Weights of a small mixture-of-experts language model, trained from scratch on English Wikipedia.
Size: width 224, 54.6M parameters.
Experts: 64 experts in each of 12 layers, 64 SwiGLU neurons an expert, 4 picks a token, a softmax router.
Training: a variant of Muon for the experts, 440M tokens, 3359 steps.
Below are experts of layer 4 (counted from 0) of a mixture-of-experts language model. Rows are named router (the router's row for the expert), gate (a neuron's input weights, with its number), up (a neuron's input weights, with its number) and show model dimensions 0-223. Each number is 200 + 30 x the weight over its row's rms, rounded and kept within 0 to 999.
Before each expert's rows: "gets" lists some tokens that make up at least twice as much of what it gets as of all text. This comes from a sample of Wikipedia text that the model never trained on. Tokens count by the router's weight.

# expert 36
gets: "|", ".", "==", ")", "===", ":"
router,213,249,184,209,231,221,195,189,188,270,181,173,161,204,161,188,195,172,212,228,228,164,218,170,216,201,156,166,166,155,183,233,149,190,158,198,218,190,154,221,151,254,207,226,177,166,162,170,188,165,187,212,216,204,232,129,165,198,238,222,165,242,173,175,251,232,241,186,231,145,228,222,218,211,199,220,227,215,169,244,232,166,199,162,233,213,185,203,232,195,218,156,153,214,218,209,248,201,205,186,225,227,209,268,197,198,193,236,185,222,206,187,219,164,197,177,191,188,214,169,243,217,224,263,184,211,229,173,244,223,177,247,218,140,245,246,230,155,186,203,182,213,135,192,223,156,222,208,224,190,234,202,178,233,196,164,177,188,176,211,194,182,242,205,196,181,196,141,210,135,257,228,173,209,191,166,184,210,137,239,188,177,155,211,211,190,225,289,172,223,220,224,214,160,167,211,211,253,210,209,238,188,215,209,251,168,191,250,239,239,237,181,217,222,180,193,248,224,201,189,172,240,194,197
gate2,161,179,219,164,236,240,226,203,192,222,231,204,216,168,175,209,186,267,212,148,187,205,203,228,195,198,216,216,233,245,175,170,262,183,201,215,121,208,240,264,229,193,199,206,222,189,233,163,203,159,211,181,202,211,178,246,168,194,143,216,143,202,235,185,185,186,185,139,229,187,211,141,206,251,233,191,220,231,273,237,269,230,208,225,225,192,206,172,237,209,189,191,202,238,204,187,210,193,219,238,204,238,219,182,160,227,170,198,200,185,218,185,193,198,211,232,206,210,190,194,195,175,230,189,181,164,151,274,193,184,168,184,179,197,223,218,196,176,230,179,188,160,182,214,245,174,227,208,217,176,168,200,247,255,163,237,198,226,157,182,134,200,210,195,281,195,187,187,183,176,238,225,205,200,141,235,190,212,233,238,186,192,180,184,193,201,175,183,217,234,196,201,117,225,213,198,190,185,147,265,213,222,254,181,225,180,208,196,180,186,191,144,187,183,226,238,201,249,250,145,241,137,173,185
up2,221,251,210,217,179,184,159,182,211,163,172,226,186,203,221,212,244,148,186,195,155,214,211,225,186,208,223,205,169,151,221,230,185,227,180,223,219,144,203,135,151,199,188,230,144,265,147,191,252,232,154,180,198,180,181,177,234,229,216,218,222,134,179,173,167,170,202,263,164,260,158,187,218,158,122,182,220,173,138,161,166,183,198,173,155,177,150,207,179,186,235,193,142,149,215,241,222,213,187,153,186,154,156,156,181,222,202,192,191,206,162,164,218,199,170,190,214,137,193,219,198,248,186,200,190,201,185,213,214,185,206,224,177,174,223,210,213,207,170,257,235,154,231,176,177,172,208,201,126,189,238,207,147,212,220,199,148,196,188,261,185,205,243,189,191,249,210,175,243,227,225,196,203,207,224,175,187,216,145,171,206,171,192,207,183,166,218,182,197,207,205,220,197,214,181,166,133,184,192,136,188,159,187,189,231,180,203,202,235,192,226,216,218,224,162,186,177,168,171,221,203,173,238,194

# expert 9
gets: ", ", ": ", "; ", "– ", "from ", "), "
router,162,201,234,196,182,197,163,251,197,182,194,247,205,180,207,196,191,191,187,196,177,174,194,201,168,210,220,212,213,160,185,196,202,170,188,232,157,148,183,243,249,178,193,210,236,224,218,165,201,221,166,236,147,154,193,227,231,209,145,235,216,208,246,172,147,213,244,178,157,186,150,229,211,164,156,242,209,216,218,139,238,169,184,232,195,178,169,248,192,214,191,186,175,203,155,193,161,164,220,246,175,173,226,253,245,190,200,246,232,180,206,225,251,198,230,234,159,147,221,232,195,199,160,195,217,230,200,154,188,199,186,225,200,215,223,235,218,190,241,186,203,222,185,199,167,193,178,165,188,218,225,207,230,181,215,231,210,169,204,228,242,181,157,193,238,184,212,246,192,249,181,212,198,222,223,225,246,183,262,213,213,175,165,173,210,221,231,220,167,134,140,189,173,188,241,132,175,162,228,141,242,155,198,162,243,165,253,179,219,213,242,124,222,242,248,184,229,237,216,248,174,192,201,179
gate3,206,199,230,208,142,153,197,180,193,199,195,153,170,216,185,237,234,179,196,170,176,165,197,214,221,256,171,163,216,201,184,191,196,208,151,214,218,189,172,232,240,168,190,218,204,209,225,199,202,211,210,225,208,231,248,201,219,215,242,210,209,240,167,173,224,164,212,197,192,185,179,224,224,174,170,181,204,214,153,216,221,139,211,261,185,217,214,164,208,186,166,241,163,145,216,189,190,192,214,188,162,232,169,169,227,171,206,173,177,253,160,209,223,212,209,182,205,200,204,177,168,248,249,187,218,215,173,225,216,176,283,151,210,152,160,208,239,159,138,140,217,181,165,133,209,168,166,231,164,213,241,210,213,135,204,219,218,221,160,200,244,179,178,120,177,211,146,191,200,199,246,246,220,207,190,187,222,199,182,233,191,236,177,120,214,224,207,153,189,189,203,249,188,213,286,210,187,188,255,210,205,150,217,164,188,200,182,226,192,146,223,219,177,195,221,150,200,272,215,232,233,178,215,170
up3,198,247,201,193,128,174,205,153,210,218,208,164,182,224,169,215,216,213,169,201,146,182,228,176,217,223,163,177,192,186,164,194,193,235,187,199,227,153,201,267,195,214,207,248,197,233,213,176,208,217,225,237,220,219,229,176,207,225,220,211,220,196,186,193,240,228,226,204,197,191,187,231,269,192,147,213,187,217,221,216,221,171,168,267,221,199,227,185,169,222,187,193,202,180,209,166,198,180,223,171,116,248,219,196,246,179,263,197,230,218,191,160,183,198,146,148,203,220,168,166,161,225,205,168,196,229,143,198,206,181,248,158,204,162,157,171,251,156,195,157,217,111,184,172,182,164,188,173,141,218,237,228,167,147,208,193,193,195,195,210,218,174,223,179,198,180,135,178,184,193,224,193,215,136,221,216,204,199,169,200,206,204,217,225,244,230,215,143,197,236,181,221,196,240,307,176,235,221,226,194,198,151,217,175,157,211,145,253,210,163,226,193,169,196,187,177,188,248,225,210,200,180,185,170

# expert 49
gets: "m", "k", "h", "b", "D", "F"
router,230,204,176,214,204,192,207,213,173,218,257,149,182,192,238,121,212,195,181,229,227,177,254,175,207,207,167,163,181,245,185,184,203,177,209,155,230,192,182,227,211,174,179,250,198,242,190,226,240,193,192,193,216,272,242,231,226,155,217,142,123,189,199,213,222,210,170,236,180,242,178,207,143,191,202,217,167,201,205,231,196,230,239,187,209,169,194,207,154,230,149,155,204,179,190,184,179,236,226,234,212,170,195,185,243,244,227,211,143,210,201,271,219,195,206,207,243,237,207,190,170,148,200,191,206,145,178,211,206,195,181,236,175,242,207,226,181,228,205,204,171,171,210,147,205,271,239,187,185,219,215,221,205,204,197,151,205,206,197,152,191,175,188,226,159,204,239,213,192,260,197,173,233,199,226,226,190,250,224,201,247,216,226,160,207,163,220,188,191,244,141,180,162,265,191,182,223,171,192,262,223,203,215,186,205,232,198,156,224,186,172,227,194,183,205,216,164,254,177,196,307,249,205,210
gate33,238,173,290,233,237,155,207,179,244,242,171,215,223,176,198,192,182,208,210,215,172,183,205,233,190,242,167,195,232,231,171,213,213,185,215,201,220,236,154,193,186,212,194,204,240,207,172,182,186,171,181,255,212,178,246,187,213,156,237,287,206,257,231,118,148,189,229,166,182,178,182,233,141,206,162,183,226,198,189,211,218,222,201,163,213,244,166,263,249,228,186,168,193,234,171,263,230,138,195,173,247,231,151,219,207,226,196,203,125,219,203,189,191,224,126,212,200,226,148,225,198,201,228,187,229,229,195,220,135,246,192,217,185,169,211,175,185,177,219,219,186,179,213,209,242,159,222,154,188,192,193,221,180,182,209,225,279,191,208,148,218,213,207,189,194,171,212,227,159,210,191,218,218,244,201,201,240,260,231,216,195,204,196,170,209,156,152,215,229,213,202,179,216,200,147,164,176,218,218,189,184,217,224,201,215,227,215,137,178,181,169,195,209,213,189,181,180,192,202,165,181,200,268,215
up33,209,235,196,197,199,221,180,227,155,185,190,166,154,216,200,219,185,143,157,194,250,204,186,200,211,237,182,216,251,206,240,232,227,196,226,177,178,198,227,203,260,170,227,251,206,155,220,214,254,217,158,137,192,198,202,178,188,224,149,170,216,222,179,218,201,246,233,205,238,211,215,178,269,158,227,219,186,211,201,233,182,247,195,242,175,165,211,155,203,241,188,210,214,207,229,157,215,232,215,236,226,159,215,209,163,139,202,208,224,208,227,227,234,130,262,240,217,169,208,163,203,185,208,198,215,160,182,177,297,203,193,149,184,200,220,225,253,149,244,207,186,201,175,236,233,234,222,228,192,192,217,205,234,227,178,163,150,200,220,144,185,169,165,177,189,269,215,215,243,195,204,151,211,202,175,181,199,182,219,209,218,179,184,204,192,220,231,142,253,193,226,250,204,246,264,230,179,214,243,219,206,182,200,185,176,181,171,239,202,252,245,183,211,178,227,246,238,203,230,225,243,202,173,201

# expert 16
gets: "| ", "; ", "The ", "); ", "—; ", "%; "
router,190,248,202,242,156,192,198,208,147,246,172,160,269,122,272,175,193,160,208,238,198,224,207,197,161,185,232,251,179,183,207,217,237,185,185,226,195,162,154,167,205,164,258,234,194,193,143,176,149,204,205,196,181,160,219,218,180,251,189,258,200,207,238,166,229,190,200,171,243,189,232,236,222,200,174,208,155,272,171,188,222,205,173,218,157,201,168,221,179,181,224,260,216,218,152,218,195,210,184,194,166,209,225,149,236,212,170,264,217,210,213,204,191,228,200,254,184,180,225,214,189,157,225,193,190,239,179,192,172,230,207,184,223,185,208,225,233,223,216,154,191,252,238,170,182,190,262,197,200,196,143,160,219,175,189,232,198,182,182,226,269,247,177,205,225,176,173,204,239,214,212,233,206,173,197,236,194,243,196,223,158,183,192,222,151,161,154,192,191,185,234,212,235,192,194,242,198,216,202,221,203,232,211,226,245,224,208,250,238,186,217,168,149,227,209,220,197,234,274,224,201,220,224,169
gate2,227,151,209,188,216,190,233,149,192,167,230,271,163,259,177,246,199,286,168,152,174,201,221,201,221,209,194,173,213,234,188,191,155,183,154,156,175,249,244,182,170,219,114,169,210,152,295,215,248,160,198,169,208,210,193,179,201,199,183,133,200,138,178,220,224,228,206,160,179,243,194,175,213,166,215,177,164,168,184,207,205,178,166,211,238,216,207,195,182,168,182,213,177,179,212,189,182,197,153,196,215,166,176,201,224,196,202,160,170,224,207,207,169,192,190,126,178,173,235,181,218,241,199,186,217,151,184,193,218,194,196,217,214,196,235,165,218,159,164,207,184,197,194,255,211,166,179,187,179,260,252,195,177,232,225,218,189,233,167,215,181,206,212,187,181,265,204,188,194,168,179,188,220,154,144,218,173,175,191,217,251,216,192,183,256,226,190,167,203,198,166,178,197,193,196,160,233,213,172,220,146,178,130,185,181,220,168,143,147,206,184,205,266,221,212,185,190,183,223,170,197,196,204,222
up2,279,187,221,240,191,145,279,177,171,250,198,152,259,199,196,244,229,196,200,210,219,232,179,215,214,202,237,206,203,195,193,191,183,198,124,157,184,196,202,155,210,185,192,180,176,185,221,215,193,200,207,218,183,187,224,174,210,259,188,231,228,204,169,166,195,209,178,125,204,246,183,249,271,187,264,145,188,231,217,233,200,180,169,167,218,176,197,230,197,188,231,251,197,219,256,223,184,209,178,189,240,207,230,224,176,189,179,224,190,201,236,173,209,205,164,266,151,218,260,203,228,231,235,242,156,213,190,194,203,225,199,169,207,187,247,231,251,196,208,175,187,233,245,192,126,196,209,208,172,203,188,216,113,192,205,220,162,242,217,219,259,218,206,242,218,182,214,183,198,208,214,213,177,160,197,218,138,223,234,233,198,175,185,187,195,147,120,187,182,191,197,227,194,177,165,248,222,189,189,200,221,256,199,220,209,217,171,194,173,251,205,202,177,209,225,201,202,188,225,161,159,176,181,145

# expert 4
gets: "W", "S", "L", "K", "H", "T"
router,221,195,180,143,232,185,248,191,140,209,250,171,244,172,206,104,228,173,184,228,219,163,258,236,244,211,208,217,191,244,201,187,168,185,231,141,228,168,199,254,245,205,169,179,218,210,151,211,186,224,241,185,153,255,188,204,222,205,205,202,150,201,204,217,211,196,165,224,213,165,210,186,128,198,237,221,214,158,205,198,232,214,217,202,171,211,207,162,178,230,128,197,230,196,231,205,207,246,158,203,170,199,196,225,192,187,215,234,183,188,174,211,179,223,260,211,264,209,178,222,180,218,208,220,218,161,144,225,183,167,198,211,214,193,208,235,164,159,231,181,219,195,209,190,189,255,226,190,195,209,218,190,240,221,241,201,201,218,206,173,180,235,178,239,150,191,242,192,215,211,183,196,268,175,202,244,197,187,219,180,205,164,243,185,197,207,204,190,203,177,199,221,190,177,218,192,220,202,232,260,150,199,196,172,180,182,234,149,224,177,132,255,201,172,192,217,203,221,228,141,324,176,193,186
gate2,232,207,132,190,125,158,204,226,198,182,237,219,212,234,202,212,166,236,182,200,189,183,213,230,219,179,187,204,156,220,165,185,179,189,125,185,187,181,160,205,226,277,208,220,181,172,228,199,190,192,209,231,218,214,140,220,189,178,217,175,235,154,211,229,261,130,198,192,194,217,203,170,203,230,231,168,211,224,241,188,194,200,151,184,167,197,223,194,134,199,200,232,164,183,168,213,177,203,154,234,170,195,183,165,179,231,180,230,218,184,171,165,171,195,231,181,200,200,172,164,227,199,229,251,271,224,184,196,220,189,167,203,224,188,212,249,132,187,183,223,172,200,217,198,170,198,202,136,180,172,179,164,233,156,183,164,205,151,206,207,192,155,223,186,196,245,164,214,230,221,239,211,196,249,178,254,132,174,184,130,210,180,217,265,214,151,153,197,210,226,222,254,220,164,235,206,213,173,162,206,242,221,142,193,181,218,198,167,218,187,225,220,221,223,219,265,204,169,209,183,236,149,174,180
up2,224,184,212,187,272,181,197,179,169,198,182,187,230,206,185,209,235,184,203,194,181,250,229,198,195,178,183,244,195,190,224,198,225,195,222,224,190,209,184,217,187,213,161,212,185,239,212,162,181,205,219,177,277,189,230,193,219,159,211,224,166,245,214,160,131,282,170,181,246,214,256,189,250,208,242,226,141,198,271,137,203,168,249,205,174,177,211,188,197,241,240,176,209,191,182,123,196,151,249,102,182,195,161,245,208,214,243,212,165,211,231,177,242,206,182,201,226,155,192,189,165,154,218,195,214,208,221,187,227,246,230,214,189,181,190,183,260,191,191,165,211,143,203,225,207,204,216,229,174,167,241,193,196,265,184,253,197,220,209,166,215,183,157,177,177,162,192,138,151,164,183,209,211,202,159,140,212,225,167,219,205,188,197,184,192,242,232,218,212,169,186,153,215,209,188,156,164,252,187,202,191,193,218,248,160,182,206,190,192,201,173,227,173,178,168,178,209,216,213,235,204,243,222,225

# expert 14
gets: ", ", "in ", "of ", "from ", "In ", "), "
router,145,169,212,205,183,217,171,240,222,174,205,246,190,169,246,178,231,210,197,192,159,161,189,187,199,263,215,237,235,155,212,192,172,181,158,228,154,148,179,209,204,211,231,191,242,236,207,199,223,246,195,218,187,174,162,181,252,207,192,250,215,179,240,166,179,210,225,215,162,146,220,224,190,192,183,203,142,205,196,136,226,172,230,224,216,229,188,259,243,138,181,176,183,171,164,154,178,177,216,192,216,146,202,167,226,151,240,209,196,251,202,227,236,186,205,209,204,134,238,220,202,172,165,229,165,219,174,162,198,221,200,185,169,215,202,223,196,185,250,274,196,248,177,192,190,231,222,174,231,228,228,201,243,156,212,215,189,165,248,193,212,222,162,182,219,175,220,218,147,238,216,175,258,219,237,214,231,205,188,217,249,196,193,172,199,201,268,167,156,168,182,191,160,191,252,164,146,188,225,219,259,201,236,144,227,200,207,171,237,208,207,152,215,201,203,145,178,171,190,216,202,211,209,155
gate1,214,196,181,168,224,223,225,167,147,180,184,201,227,185,170,227,296,189,226,185,198,185,152,161,237,212,158,233,211,232,219,184,217,172,220,199,189,223,215,197,185,185,180,165,181,208,183,142,173,186,199,194,221,240,185,157,221,173,194,167,182,239,201,176,175,236,211,221,246,152,211,170,154,223,233,213,195,141,149,245,177,177,155,206,201,235,131,218,168,221,243,197,198,136,143,177,207,140,217,170,218,216,199,208,179,185,206,186,179,229,156,180,209,208,223,170,169,225,230,209,206,177,316,208,190,190,191,218,148,176,206,223,253,228,188,227,202,187,169,240,223,204,168,228,191,160,229,146,124,211,214,166,194,164,158,226,205,183,211,169,173,213,211,186,173,205,146,185,235,253,196,149,212,232,213,223,199,211,176,182,224,200,191,212,185,178,176,192,182,194,193,167,228,239,204,193,196,236,171,239,173,236,226,207,157,187,175,158,173,180,183,240,154,132,237,242,205,254,189,240,246,185,200,184
up1,221,150,245,170,229,232,195,215,180,202,205,208,253,213,153,239,266,208,192,191,199,203,213,195,237,229,172,238,189,256,201,189,208,204,210,190,154,203,210,201,208,170,169,186,176,210,221,197,126,209,169,171,225,256,190,176,164,174,253,191,179,240,231,222,199,208,214,255,224,168,181,185,206,199,209,218,202,167,249,203,197,187,172,175,186,225,209,243,193,201,196,175,184,147,138,241,163,171,240,189,259,208,198,207,219,147,175,176,225,257,167,157,136,142,239,166,190,234,223,260,210,144,265,217,194,181,195,171,216,170,221,183,231,186,209,237,223,175,176,185,196,183,194,194,202,184,208,176,185,233,186,169,169,187,209,212,190,186,212,242,162,227,264,211,203,208,192,201,195,202,188,196,141,229,219,158,216,181,209,172,191,251,137,234,228,170,196,195,155,146,234,186,207,249,174,231,200,227,228,253,165,240,176,225,179,170,208,206,97,165,153,211,202,196,240,205,173,246,183,215,171,151,208,234

# expert 3
gets: ") ", ", ", " ", ")", "\" ", "), "
router,155,220,210,297,217,151,170,180,182,171,198,172,223,178,162,256,198,160,224,146,162,182,225,220,212,210,206,196,197,153,220,194,182,258,204,231,195,220,241,199,157,202,160,170,190,175,183,164,242,192,172,233,187,150,205,223,180,195,189,215,191,201,175,181,184,212,212,167,281,201,193,183,222,165,249,159,237,212,173,196,172,155,185,176,177,224,219,127,250,205,215,216,150,238,208,187,193,181,184,187,243,207,223,219,213,182,213,216,233,179,201,209,176,252,184,224,195,216,219,172,218,199,208,208,215,241,237,202,255,200,182,183,248,181,235,218,241,222,236,197,158,175,238,267,181,204,235,220,199,160,182,181,207,210,200,206,192,225,241,217,233,226,180,189,240,171,209,222,170,181,174,159,150,250,241,209,192,138,225,283,232,174,171,232,290,192,189,181,204,193,159,231,194,193,217,208,228,203,189,139,242,240,240,188,236,194,199,177,179,215,248,148,235,180,214,229,210,202,194,240,145,177,224,223
gate2,201,201,183,199,217,182,193,168,232,234,213,230,225,216,176,139,243,282,206,251,225,142,229,175,166,207,221,215,200,168,209,192,167,216,240,188,232,206,210,213,143,202,137,211,197,183,185,192,192,193,206,194,186,166,155,242,157,141,217,229,215,165,206,215,199,197,200,233,215,210,248,141,192,247,158,194,182,188,219,158,257,259,187,197,207,162,195,201,168,150,141,221,216,181,182,207,225,200,209,182,211,207,210,192,195,211,187,163,210,222,242,232,190,145,232,184,222,177,186,173,162,150,146,177,195,200,202,243,233,233,170,192,186,214,167,142,216,198,181,229,222,198,187,145,198,224,195,195,218,205,234,153,162,203,187,215,226,241,210,195,215,194,138,128,215,209,218,159,167,181,228,248,235,234,257,170,186,167,171,202,206,212,205,192,188,152,235,194,237,187,148,223,199,201,244,221,213,158,191,131,193,233,240,192,166,209,254,184,175,298,227,214,194,164,222,237,160,224,179,183,242,234,187,232
up2,270,205,210,155,147,211,183,198,213,188,172,207,195,233,184,176,224,164,185,246,165,195,235,176,194,196,214,204,156,224,193,209,186,175,215,192,162,200,160,202,213,191,252,193,264,217,171,186,145,188,217,157,165,184,181,176,183,162,193,214,175,198,229,189,270,176,168,150,239,248,167,201,223,225,168,243,172,168,222,230,208,180,243,196,151,153,157,203,226,215,184,197,153,152,269,285,164,201,199,197,192,228,193,215,256,246,132,220,171,137,229,137,215,182,210,158,215,245,222,147,199,195,180,174,201,206,128,180,174,167,187,192,196,192,203,230,136,181,206,240,189,196,213,220,239,182,215,228,186,152,210,224,190,225,205,196,202,220,190,229,203,185,195,180,160,223,206,218,217,217,209,213,168,182,184,238,203,214,189,213,152,160,190,248,185,224,202,194,199,188,232,209,230,244,199,234,227,160,255,214,241,224,128,161,170,196,209,263,207,224,208,192,231,210,239,220,193,164,199,149,216,231,257,212

# expert 56
gets: "| ", "|", "s", ")", "S", "ers"
router,228,203,215,222,176,178,212,157,196,207,186,156,237,214,154,221,166,199,166,238,215,215,175,216,205,163,166,175,186,162,186,170,226,116,158,220,209,195,189,161,175,193,166,176,138,192,181,204,203,174,133,240,232,176,197,231,209,194,193,208,249,238,182,201,228,254,175,189,203,227,218,169,254,187,240,192,183,217,172,219,194,174,193,190,163,285,251,182,252,159,236,215,169,223,202,241,162,241,166,194,186,169,228,186,157,192,180,183,196,158,232,174,212,233,151,207,232,174,212,191,269,182,246,151,193,225,271,162,259,223,155,190,187,195,210,225,187,240,177,196,197,210,214,285,226,214,159,220,199,193,208,208,183,213,227,173,226,184,190,197,192,186,221,254,234,140,213,195,196,166,192,181,147,209,171,157,203,162,201,259,182,224,197,158,197,216,211,171,188,257,239,222,195,169,238,237,227,231,120,175,188,244,190,208,146,198,198,202,225,195,244,210,236,171,210,216,195,240,208,206,179,188,219,205
gate3,213,208,226,228,184,270,209,258,252,187,202,199,220,152,201,180,228,162,178,224,242,210,200,205,179,199,248,238,191,211,250,179,229,189,214,173,201,177,200,224,187,236,236,175,246,224,156,217,227,210,249,217,167,243,216,229,211,252,196,179,218,178,233,138,260,219,165,172,181,152,244,190,184,192,209,239,232,182,239,207,252,206,199,225,217,185,132,232,179,231,253,209,206,175,193,182,209,201,225,217,184,176,250,234,209,165,199,154,225,202,145,166,227,145,180,172,224,180,231,254,203,225,212,198,209,202,193,222,178,166,214,184,170,191,213,178,184,195,203,213,180,241,201,180,168,193,199,234,161,259,205,151,170,152,162,233,171,206,261,150,199,143,177,238,154,190,209,205,191,232,249,220,208,227,216,224,204,213,212,222,200,199,239,266,182,165,219,232,176,123,167,210,163,240,222,201,195,212,240,218,225,136,217,183,200,204,227,205,185,203,202,151,166,254,142,231,182,199,249,223,223,221,146,210
up3,200,164,158,219,233,168,150,222,189,183,240,191,199,240,143,191,240,147,225,139,163,169,169,196,186,216,204,194,235,196,148,155,190,239,145,228,172,221,169,212,157,232,217,159,234,182,205,176,252,213,216,173,193,187,210,200,160,136,219,236,186,208,222,161,186,196,208,239,227,168,156,217,250,203,189,211,191,194,174,171,178,231,210,122,204,200,183,197,183,193,196,199,200,225,173,221,200,197,241,202,215,228,162,221,184,199,171,241,210,234,179,176,209,237,157,156,184,251,196,249,245,209,252,229,250,215,177,194,182,181,222,172,266,161,200,146,212,191,198,204,177,232,204,215,154,176,213,185,205,264,164,168,161,185,214,219,205,180,227,191,278,202,205,193,221,190,227,223,191,173,157,157,197,144,181,166,185,256,214,154,210,201,234,238,223,216,173,207,159,210,197,187,232,206,148,215,172,209,180,195,174,138,161,179,180,198,179,247,117,223,258,187,187,199,212,175,160,175,171,195,139,208,174,188

# expert 32
gets: ".", " ", ",", "% ", "0 ", ":"
router,177,212,178,214,182,149,157,118,209,223,182,211,196,236,160,254,205,187,231,203,128,229,158,187,191,156,172,188,157,162,193,160,161,184,163,199,241,225,213,184,227,219,161,206,166,220,211,165,171,135,184,189,170,148,188,171,219,205,219,170,138,213,230,200,199,197,187,215,210,144,188,151,194,197,173,208,206,164,131,241,190,177,205,177,184,267,221,204,193,171,211,187,179,257,222,231,202,181,177,225,198,220,180,195,201,198,167,173,183,186,203,193,206,225,162,139,157,207,234,219,168,205,177,229,219,162,249,202,217,244,185,218,231,155,236,179,210,191,172,159,172,172,203,194,211,181,190,265,196,147,195,156,163,208,179,178,237,217,227,171,166,229,200,189,232,178,200,230,179,175,185,250,182,258,179,188,197,184,168,190,188,175,156,209,213,220,218,218,180,208,196,198,254,203,169,216,231,226,200,200,194,196,233,237,227,174,179,243,187,274,252,243,234,207,261,250,137,198,129,221,146,164,205,207
gate5,215,208,267,245,212,189,195,138,207,206,187,180,265,228,196,194,238,208,203,211,191,193,125,182,171,263,198,195,171,209,200,208,218,166,205,251,231,234,209,195,245,230,243,263,207,261,167,150,165,207,211,186,280,159,184,229,199,160,176,192,174,150,229,193,237,172,138,212,183,197,216,198,204,187,232,141,228,157,153,236,180,166,190,198,140,180,182,176,171,225,148,203,196,210,181,189,211,260,192,162,190,204,211,201,216,177,199,132,203,202,168,188,179,177,203,171,222,194,166,183,168,184,181,188,175,189,154,235,208,177,224,181,218,246,169,154,192,177,171,235,177,224,157,184,205,226,150,190,220,239,221,138,153,187,217,190,163,242,223,217,175,182,210,177,181,179,195,206,192,242,205,223,188,230,261,195,201,188,238,165,167,214,184,222,202,167,201,219,146,157,176,245,203,215,179,213,237,196,226,204,170,164,206,233,182,236,225,270,229,216,265,217,216,201,176,157,188,249,206,253,216,191,217,162
up5,198,189,238,260,219,182,213,198,190,160,169,148,267,176,198,220,146,219,219,219,191,208,191,215,159,257,203,184,224,199,189,157,174,213,212,247,213,179,225,200,237,241,223,220,163,229,227,179,177,164,213,214,238,193,227,189,209,197,248,205,174,239,228,193,207,252,201,255,224,186,168,218,179,184,160,167,193,226,131,229,232,151,220,218,213,214,173,198,230,199,165,151,171,250,138,217,160,205,238,235,168,152,263,243,179,155,158,134,214,277,139,214,217,215,227,193,195,167,153,159,188,179,182,191,196,229,244,230,198,193,206,175,207,203,150,198,233,165,224,234,192,222,197,198,216,202,211,222,187,213,182,214,207,245,170,212,211,199,163,165,186,191,177,152,187,199,208,176,240,156,240,276,168,221,184,147,220,190,238,187,201,275,163,193,228,172,174,175,205,171,186,168,192,200,254,200,198,237,200,195,231,187,153,196,238,168,190,216,183,140,197,218,204,159,171,184,210,172,227,144,191,222,174,180

# expert 37
gets: "and ", "–", "S", "M", "D", "A"
router,224,240,252,206,211,150,195,155,208,210,223,198,191,207,244,160,159,197,189,259,234,157,205,217,232,150,247,162,218,200,256,199,251,194,199,215,179,182,220,232,217,179,174,278,204,261,213,162,179,204,236,194,196,199,224,167,197,219,248,167,162,181,171,217,162,217,171,185,166,214,227,251,185,177,224,183,161,246,150,186,242,161,180,241,260,200,215,198,202,256,201,203,144,191,234,167,190,230,195,175,221,250,167,213,234,186,148,199,122,196,215,178,232,218,231,157,169,235,180,181,213,242,233,176,272,134,218,203,238,219,228,240,179,189,172,192,172,168,239,170,246,230,205,231,222,181,200,181,220,202,183,219,183,216,145,201,221,190,187,174,205,231,154,220,204,205,236,199,203,183,189,216,211,212,207,216,220,200,208,219,259,187,199,146,193,223,172,179,202,202,235,191,186,169,195,205,200,208,156,239,179,204,199,198,170,179,165,141,278,239,166,251,189,199,219,201,155,243,256,242,189,194,192,207
gate0,223,176,205,183,220,235,201,228,165,217,191,255,172,221,219,192,227,193,183,231,153,221,206,188,207,213,205,202,178,170,203,224,222,219,240,219,208,194,167,223,143,183,181,194,194,179,203,176,217,264,178,223,166,161,141,167,233,192,173,195,222,164,245,179,206,174,174,202,185,138,136,165,208,200,247,180,212,168,189,178,188,229,232,168,219,206,170,243,151,188,234,189,191,202,203,252,155,215,168,237,208,166,161,216,160,185,192,223,211,255,199,238,194,228,198,266,232,243,208,208,173,229,140,214,160,232,205,185,150,208,191,227,212,187,183,269,178,173,189,219,252,217,252,206,119,136,221,196,176,239,226,176,260,198,195,181,182,152,223,208,192,184,223,280,162,225,203,179,244,175,194,158,166,186,196,196,193,180,211,193,138,160,219,256,188,155,179,151,163,242,176,194,189,166,219,185,183,226,186,234,195,266,207,201,131,208,235,197,212,190,185,223,192,219,139,214,181,190,181,167,179,147,198,194
up0,181,244,193,234,231,162,157,158,280,229,176,165,256,221,221,179,223,177,228,204,181,127,169,251,182,213,138,220,232,227,169,165,240,224,161,143,178,246,238,205,241,180,161,175,184,221,191,232,187,152,188,238,198,217,210,213,186,229,186,234,240,205,202,197,242,192,205,226,199,191,194,207,210,205,212,184,191,175,204,232,178,163,190,204,181,158,163,209,238,227,188,206,177,176,186,258,204,213,230,161,205,243,203,181,181,176,151,131,181,194,185,143,213,150,248,182,206,146,190,191,222,167,172,135,167,218,149,197,230,181,232,191,148,200,287,234,247,200,239,189,199,192,248,235,241,230,190,179,255,153,194,182,178,177,144,201,254,184,193,218,225,180,208,200,179,216,263,229,260,211,208,209,166,192,188,224,237,166,213,193,182,208,214,230,136,199,213,260,230,204,200,204,178,133,195,189,198,195,170,223,212,201,209,202,265,201,195,206,250,217,207,205,196,211,188,205,182,187,203,231,216,176,213,206